{
  "d_model": 160,
  "n_experts": 32,
  "d_expert": 160,
  "activation": "tanh_gelu",
  "routed_scale": 1.0,
  "balance_bias": false,
  "vocab_size": 10404,
  "tie_embeddings": true,
  "lr": 0.00293,
  "beta1": 0.9,
  "batch_tokens": [32768, 65536, 98304],
  "seq_len": 1024
}
Below are experts of layer 4 (counted from 0) of a mixture-of-experts language model. Rows are named router (the router's row for the expert), up (a neuron's input weights, with its number) and show model dimensions 0-159. Each number is 500 + 50 x the weight over its row's rms, rounded and kept within 0 to 999. Numbers have three digits each.
Before each expert's rows: "comes after" lists some tokens at least twice as common just before its tokens as in all text. This comes from a sample of Wikipedia text that the model never trained on. Tokens count by the router's weight.

# expert 12
comes after: "of ", "in ", ". ", "for ", "to ", "at "
router:579521473500578469472485450427504539428566502462525554515471511417510530601450409512544465478488554470480397518455499531492484463437468526493497480506465522577567535539545565592521503514534505492470498437501564484532429502621500548554543505557403500476490432472487518428515549451419521400530518548410555493567570526504491522426406554389570555404540463432536552476548519420480482537380524546447510436566507490522470456510480406437495499477533475493448518504547597576468411425482586
up0:515481484510513514471527486563480489551512451450483563516407498497505473459497444458533501503510607457526522518502425515570546566506530444512557490461570532371497581505379442480475469528489413485447567514475512392583471456492462511382459490517530465510554563567559559532529460505500495527514407489535572525484523496373520405548521485618528604501485530544500410488453564564449520435532481525471499473498403518547549555511401430502528445457598597429510573441533493492446498580583477
up1:524461534557498488465588494528378511503582449538537470525438542508491434505609531518502588507535518553420448454534558438553577495504477482571545578515562509510382489508554463510514499512489464507407488493453398458479488427501459482461532473553453494471532531536573440533642448492524533515441474510439491442497496507537410499478485393607554482541518491548517413578516555538457379541503501539488599507520559471443483510451497481543547378480538504602503427428505444405450459517564501
up2:515424543549508513483505484539448557492535568547478606465511546517440473459532508447485540503507476498403522425459475484472529546477520495462542577439458548535495620482408509457548475507392482542355518588498410495539516511405532377448450489426524579533532551479513586480545494450585532588461439417483486486531405394558490584545491468518512524579490512523494420470553538547531531423563470556475560514481523561459499547534519505537474510506502513581445405470493493490584617551469525
up3:498529449480521421523471565491450589503558558570541532463360458450411523512476483516469517518557430410499516499434339478523468553508457427541460523515536494473490487535499397433513508557499483506497520543507501503440532522469479469410514420497447553497488505476503464479567553488582489672500477528538414453559390531484549454540580469412412504507463536475471492471540575519437529492588423486541550561508423582540516472537494601542518567515482554571539498447449539473547503540502407
up4:474487426505420491425433583497396512565447599555489523488465535512402447437586522480500471538560451470471499493539503513483498513487468402569530588513504455497454479514518514497550597514533547499421531490442491496432543435506491471479483466548413457490506502394471543526574539393536550579389534506512447464537506512560399475542566556432484487466417573467507455544541535532515563573550521580556486498504583523507470456577528448599460584483416536567522578453485526433555573468475585
up5:403483546537364454540508443490540405485429565471531652416518525540660472427541599464460503565469403504501557431453546523583457433466440512555438450545491483385539522458502533500502531551445468540504529566577509569469570570569552434553508529467521541582478525487545595540454527479524518529404463495557536553507587459497481495527535472473513513493507502548495523455464560487488480454532491594506517511494493481439501404455490501602507531480443516510475490496601452503540484534542522
up6:512416556602494513510540509555423494537546435538487510563489498405477446516506458577618543568502503499460477466449501407512524541558501459489459542516544532464385506478474492463449492580487490478520441451409441473497534379537452498482537492539432436467565549471488479501607509513538514494541455522495490342400449503417491468519534530566448552632492441579588451532482509523466410492486448572520609509494454529494499465545475477524494497536451496491519523464511383432448444592585487
up7:405445516540503532513600568509505407541422463481492586487479589465467425459509567496622482552588419501413561499450500504517531485508499458510489477527566544524491466359470505515486505486474436581517503575420506499378572546427476477532537468523534442556446551580485522490460522450470552477559430489501499494424409472507522455500523433532533498554398467683536486500554487511478412560464476497476548507495465473492502534536510481483534526539459509475408387516431469506510487517574601
up8:481442501552395485467450478558372437491430523531519516516425509519537458487486486489456653494545502475481528472491560493527496590535420389520446481536551469446523506477482378488433588478503494503424478486553442500536583422501482461500517492516431480502496512485521504471530508456573503493568424564606509362474424543452456425516545501492430513540475468456469477493422523491480501575530501521512585406445400440400522532391510513511485423538542468500554398431434477462456447494537531
up9:448466618494508521418589484513417448442453552468624503500487479466424470455509592515541543513521524464485543434453546498457488511563467435547494496461506473529483518482473435490497539452443507554475443492511531378454521448439468433575590477557458501530507568488572487539529473469484569501547411504456532464364420443470477474424528466582505421579484465621523451496499405539506430515441467456464506515506524476512504462508474545487498432634522464429538363571458465469516505598513481
up10:409513573495450444420434509619450502547430486636496565435416552449472461417509485530575502521585556586426517540505410375435532527486498525520585488465441481503521487385506479426483474452427434555475543553383472542518524442497552518447531475519518481487571545530479537474504501399573514523510542481534446498509458435499483514491507494522411505481436523489453490596519539517505509511501516558526525514525484481486517489426513475594370480509376543470486567413500559475527549451545552
up11:409478534419401552495444525494535437569378581483499503494525537496563515410552486451478485621485429554478483498558476536540554475470512535511566504459510458488541481440538561442514512564380486501469584514527561457474515446396511441493544497540462505527475518462452488479522444392545488532426525444583485541547558496513460567515523584493527431480459461508448450476589530541470550405568537480522498512444542569514362456512512442579492462468473501499519577483550469430555592524466641
up12:418445531460442488410461462533449459492501532557490607425508524425439527492511571560463530486523523418490496494458468503462538598569463403613572404459506544535460565495478530405507472463506521506447498526491520452480584537502501458442539467520382488536438538516529484604559505448537597512523459483486498462446510383393453379467530443489431631540457470545557471564521543536545497512455571438496526539394433486463504549411441524509480548513469539509459553570498477497505530528496556
up13:517497521546483503472565490523385442514538449560506534582466513496519464525587545464519578499506505496439469437472545446568566502514428491497522527487566541519439476539561507533494509523495471473423510477463409512457597458500523461511564473536467503521562557429590482527564468411546509554424540520432449456540488462540416506460502506587544505563460545543554396541521519530495412538412478584471604565512587439479503483481489507593540391493555498635487422438472426359464434541550470
up14:447395538521464597513583489545492451519485494467513579484570553464596465467560466453577582577505492510454424509482542480541532501514564584573476528521601529516528462461478547531479497588469468497549458475480368484468589466443531473548585519466483426488433515594556485496452455487623575456527448491503563503413495516522514556463504393546488494559428476541534475548476523488481399524501474524572566501534550508453434518474529560488500411495489441455414497433493410429493461584546602
up15:541496452457487437529392430497492427521436582550474456550518527507455393473499470433584456478506485472451482545554517516437430551598502489619551533481463594499438626518471454502491523458493521456429518484468430452450516482515468470380551434509539390481574515463568475570437548480445527492466458443427516500505453502449462457463533529508495623515521494467527465588421534567574494552426494536576541539450444499531595480493463382542443510497536523468466521475561613529506480445539516
up16:460449572564465577464525576566524532616436512439493529425519526473538491513483508517524572477473494539486550453454478449465480560458502557488508381448598497455395431419426508368466445454365474558568517546409502510600612521534526461470512534421508549559542553538488496495539489482484554492426509485491479539438506481486518520556513460541421499504451432588463551491466518508576450414529455489452447521569446516525475608463538508526568493437477508499422534428486485389517535457511457
up17:391445435619457428461385623515482460537460450475521490468520474493387460401454550419544494526594513512530522457525613532515570486477497431565473492536478488460536504492435512560565518514570517494542454524449476539459550517555529524563519520516472484485370512451480541494523511542498547539395512549471388494410411513455470459464530442513501521509430575594502511548523551504475433486601515540547501628476483551501573553537490413532511499480582478452490442600516474499538519487517474
up18:556450499585495509534543396521455427503537634612506481557522552526471477457567499451452497561521417405527500387504518465403497475517493601575389507506449469469473485519513522502477461518508478501542437496549522454569539459471484489456516505486543477485500538489555588536521560459530579528453475536450506446450479553610466458521503443599570435545514436485507434511470487527564465589477485656453467482552535518566521416551476454596500509512481514550425440565608522477539439529459548
up19:507349509424433525538501421493488407535473582552526457443589509535536507522477518481470539610480442506393533492576471456534546504503512626540483577516452494547535524423558487516485491542515502534505479479535461490556517476433496470475456507450518540518407509619434511513477535421489508502550506494464555502535510568591473601448538466488552485484515500463441464491513565497461477391530462542522512565598325533526429490459502415559401413553441516437489467559562483543535515517446502
up20:437463554484491566382460487589419510538423496582486602439437505491487459409547518518501512523562550531388559466497472478517582541515539489526566467443477513484486515438511518429507482478425398535392597546478533507504535480505499453461605494481477475530493568605569473567568427424452539524426518476520466476524481403490438553452523472597387387521445463563451466503518530528432455417438500515494513495513488487439502492459494534549476432509522553497515546431443458386536515525568526
up21:464525447499530467545474411518553576515429557499492488491507489493492483454524536536515440551565497458460575538395475478579516540537529548554508539426562609391450518545500446512441509557452464554481555601507500545410521431499480496468504469583484430537449552483483494555507486382428465546411535512482471450582371486506506500562525432472527501511541487534539437508413544563454512528610508526473547528553527475498456521525460493470451557664555612471515563384532494474473551550509427
up22:513480576514486589442575545525493466483522575395525593501492516470485469433520473480517503482508482487455566488465482457483472591485559456507440432460481497484462612525409483496483411491455480617434576514551463445496496480527523483520531568375451483492397551505418508564467482523526575515523364459492536480479467463505517464525532464561547480559440404555461421463543545535468431391533438496493519474480498519574500542581408542489538485481536523389501426523526516439506510673544479
up23:499399587568451559498554509557416533498471474492565492504535562507584417469516506517440594533466529543421514436457552475479513541564511495548462515519533506504473538454477434488494454527416476496482473498481373482488551442508485419539545501442429411507488536545549468504553500481526571464509396496525562422382468525446463541485527438549441553612419488529543478554417512499485409496515467549493568456409485471416467532431505541523493393549470455473473431451514436443482457590570629
up24:419523566423510580476399471508435540460500570458548474464471542522500512461605497492511563536480483444542564421579501523390583625517476553514506499405508479515467637552483491501508471485420478517458458485514509435423522468441524494493624484575435497499503554439552448511523538547537593555426539510504546524449446510560425484434521488557545454565490469529567443625524454535474522446424541488494510530473631528499525539530477544488484463463599484466508520552529449416545509597502471
up25:439419653461518489420573397562501584415556493486557495483455467474490537431514527549457559500477599455439496449504485508447548557521484451501459569455504501515511426490472420466570471466428513518453434484546484411425547384458493481509472493503482538542510550547588489519554492476599512563537483513436469481400490492463497481497504528500585439571519475496506426518378448515514560455451534445508512600472458487586470504424419529502523422648548523424530497549533496526510523500421528
up26:505408538538523591428502434527498475432457555532439531463435513501472432454487521471486535530558440656460541572460594506494512569620484464568517428468494503489573501508492452510422518492443463454420583541478479499609505479468455481420560434499477425502517532547596431564455505453482469466550426451474559481508475491535409553515539448591507510557483438450426412483399471550570363518501426467453582504508455463494508562530499492549507397522535491479470510438508558502490503534538523
up27:457469495468522461442434527539541484490445532465433519458488542501457372431498519398599437507517432580459572559471493474471483484519528487519381408401479519439474554496491421471487576454450409542414569605498500541442489519523477485462516540511549449539559555562538431580514479518422527468464376431509476440431466491500394592541458475559512450548524397583488478438466487527481427414498520492457574478481509480489503505511489444502458580522491562556488452391552534502546522516555483
up28:451486415507469519463466490507427505527457556501458571426420415558436514472484549455504535496576459559482539484498466464471485578583527430432555449484516582529436634491418502448521467515491450482473583546516575515410523546428527490403482435432473452542388508499508454591484479497420474565500502456477504481531458424514500495521510451525546513547513404593479502500526509505552509513475507435469541579487369484419533514602462438480501514559539451480527446623452505516527529529407371
up29:389461512460482550424461502604474446443386490445526580438543453496499504484497489433528605527477525509557482513429513475454529582515500541515460430442599530443503584479403537466471463444418464519537474536436420509531578511506585474570533524500466463549468539490480471496438510516658603474463494488570578522469485465500488517521513388559440593574429449529544497536431461466620421480506512508515546552505438477447529551460508518503423469506466483454440468407533541470516494566548514
up30:476370460506475558534463458573500450576479476425450600515493516483529497478489566418494528523532595600628538422394469534491512552557540482479510528456526553570483492449510443455490409548453530476529487557534491520528561355570469476429445540454450518504422528521504509542577456438415465608416473450533427493492514530489394474438516506521531527528493538510461494471551560534490543390605477500536515531527431553473470527512478555536536501615498495537483441527530486481546600572523505
up31:391460584510425500422466402528463458504459597458550509423538544455479471480544463505531563584436450416515480445473537469532560502527533500542500493466552536480448519481487523375541597509436485471547512492482492456478551451572495438406574439537441495453554523539555527574480395375511513540483539535466440501547495387489456431465552516546514481515494502533531474505452526588483460421504523495505581543535552467561500442469408553527523500500528607454447598435522404419504440502470579
up32:427424546549454516527494468524467444520492626473532507388380502515511486460522484524442525590544435456526551453450416433476535480475508466480423518475450477423530454410472480462488482608443475482557590552538549503547514516509518440370466457522540506468491530559550542512578538402503501492455506482525417438520518545562457463569535464479389487466413512460418469498509617516438558478575423567512474496584406508531444523542505474607508494543526572466472514541596522486535502513450554
up33:439523495492482517462441420538506472555440469533471481425529573551498493466494481478494492510465424413460551479465414489493511570475513533456555459366453503454524508514458467389503520458471472535417578539508486455503586424450509439416476463517595484464488478423432550469456481457531453620474554511612481495542400522520512540517606572462437477495503432463493500523467499554475569371612491567442539482468592578572508507482448442503479569487564600458558547448506514469546571510443494
up34:559456478575472478540490494592472547571457455541434467530490584501508454515493529473575422520486406556422507506493512417477504525495521570506460443459540475429544565427474535542444451563434468556483480516469532502438545457367523479450466502502512471494524535485513515449501551570544535470432505496451490440426345511580541443520485421549376497494546495498467468553523588499522442579580507681477523454554573531524532608574508435551458550455487471536450483527600493465483527511521515
up35:461498512500486536419490468474546503483527508539423523553597520500543441476559551522534489547462450537579460413417544546548503440541553426497458462504525534518546522450513536516500466550497508538476503551572503484476582498488405495578584476516431452539516513512483545550509454483518543491474455414504393447458588470529427535515545474483471487620432473535529406519574462509538496423504461537458595519459666565518394469550410495539516497483478473597585445495468470465533565591558643
up36:408490551528425502420557387514479448516502524454454644477533523525417439468567472452557463565478498530488467579485425429504492489523577420508484488511504461459440550472596529468528571546511502468462561511476485434504517582515445414463535502444563420499466539563508439616553365504416510559480450447481565508527551471480391551454535498510431477553548502551489485472534548531435542382466519490527510508386586530470520522551519486567523499532463473491515592464441467471576502564468537
up37:501391519500408504444470485564386483517492488434505470428508518484539401464523603453538555528535436428415515433544455424484515494523471485470369507491534526417430504384528479424522521529370433548494531499492406495458557503465469400449527449469447499568534584512545531573519415452534532566456476481475461419446492443455479482500589524559439466524498420614510480488495512568554423516482455548479514525514567513537509439492502514601528458495430472549464471583518445457538512522483551
up38:421413499584445429550527478550498495479476522504522502457543465535498511527438493434421599509470396482489539515521547502561460469445447542577454475537521429401543475481447513521452473422468483539479435478494502581571624515495550512513451555515450565544525486434426509424483526477574484464410493574441453432487465547450517458598497433499397453500493521480421561480398526439521432544611539540507549519609422491465520561423541514530522496465480452474499477371582468478477451439474448
up39:395493500503429410449469482569459436506528491528520557516440539483518479407483505546427514497580574390484531397430385443467490485459481536560550550483487476529506353460561485445547447545417476640517508526487587524446555471521519485466460488575516522502553509407545583491509474360505436584494492541550411482483516475527506455551540492490473621485458522494513516611485535526472525503544585517514490560510542502530466472450447497523511514538532619508510568547519495458589558506470486
up40:465469517552508483470499410497449494448428517531548581413434474502374477457454556517434554487534488478430473491477445433559564549562462381470557426415486513481500545531465421481481477463488462529328554580508509576476512507435462442492576438420474458516387523550514422536513462470469525501541466483477521481532424483524488547536547491498444509516497422578463495472522555530479389453515462440422567494425462503420522569446534499467466470547528501396561443499421427504484502602511462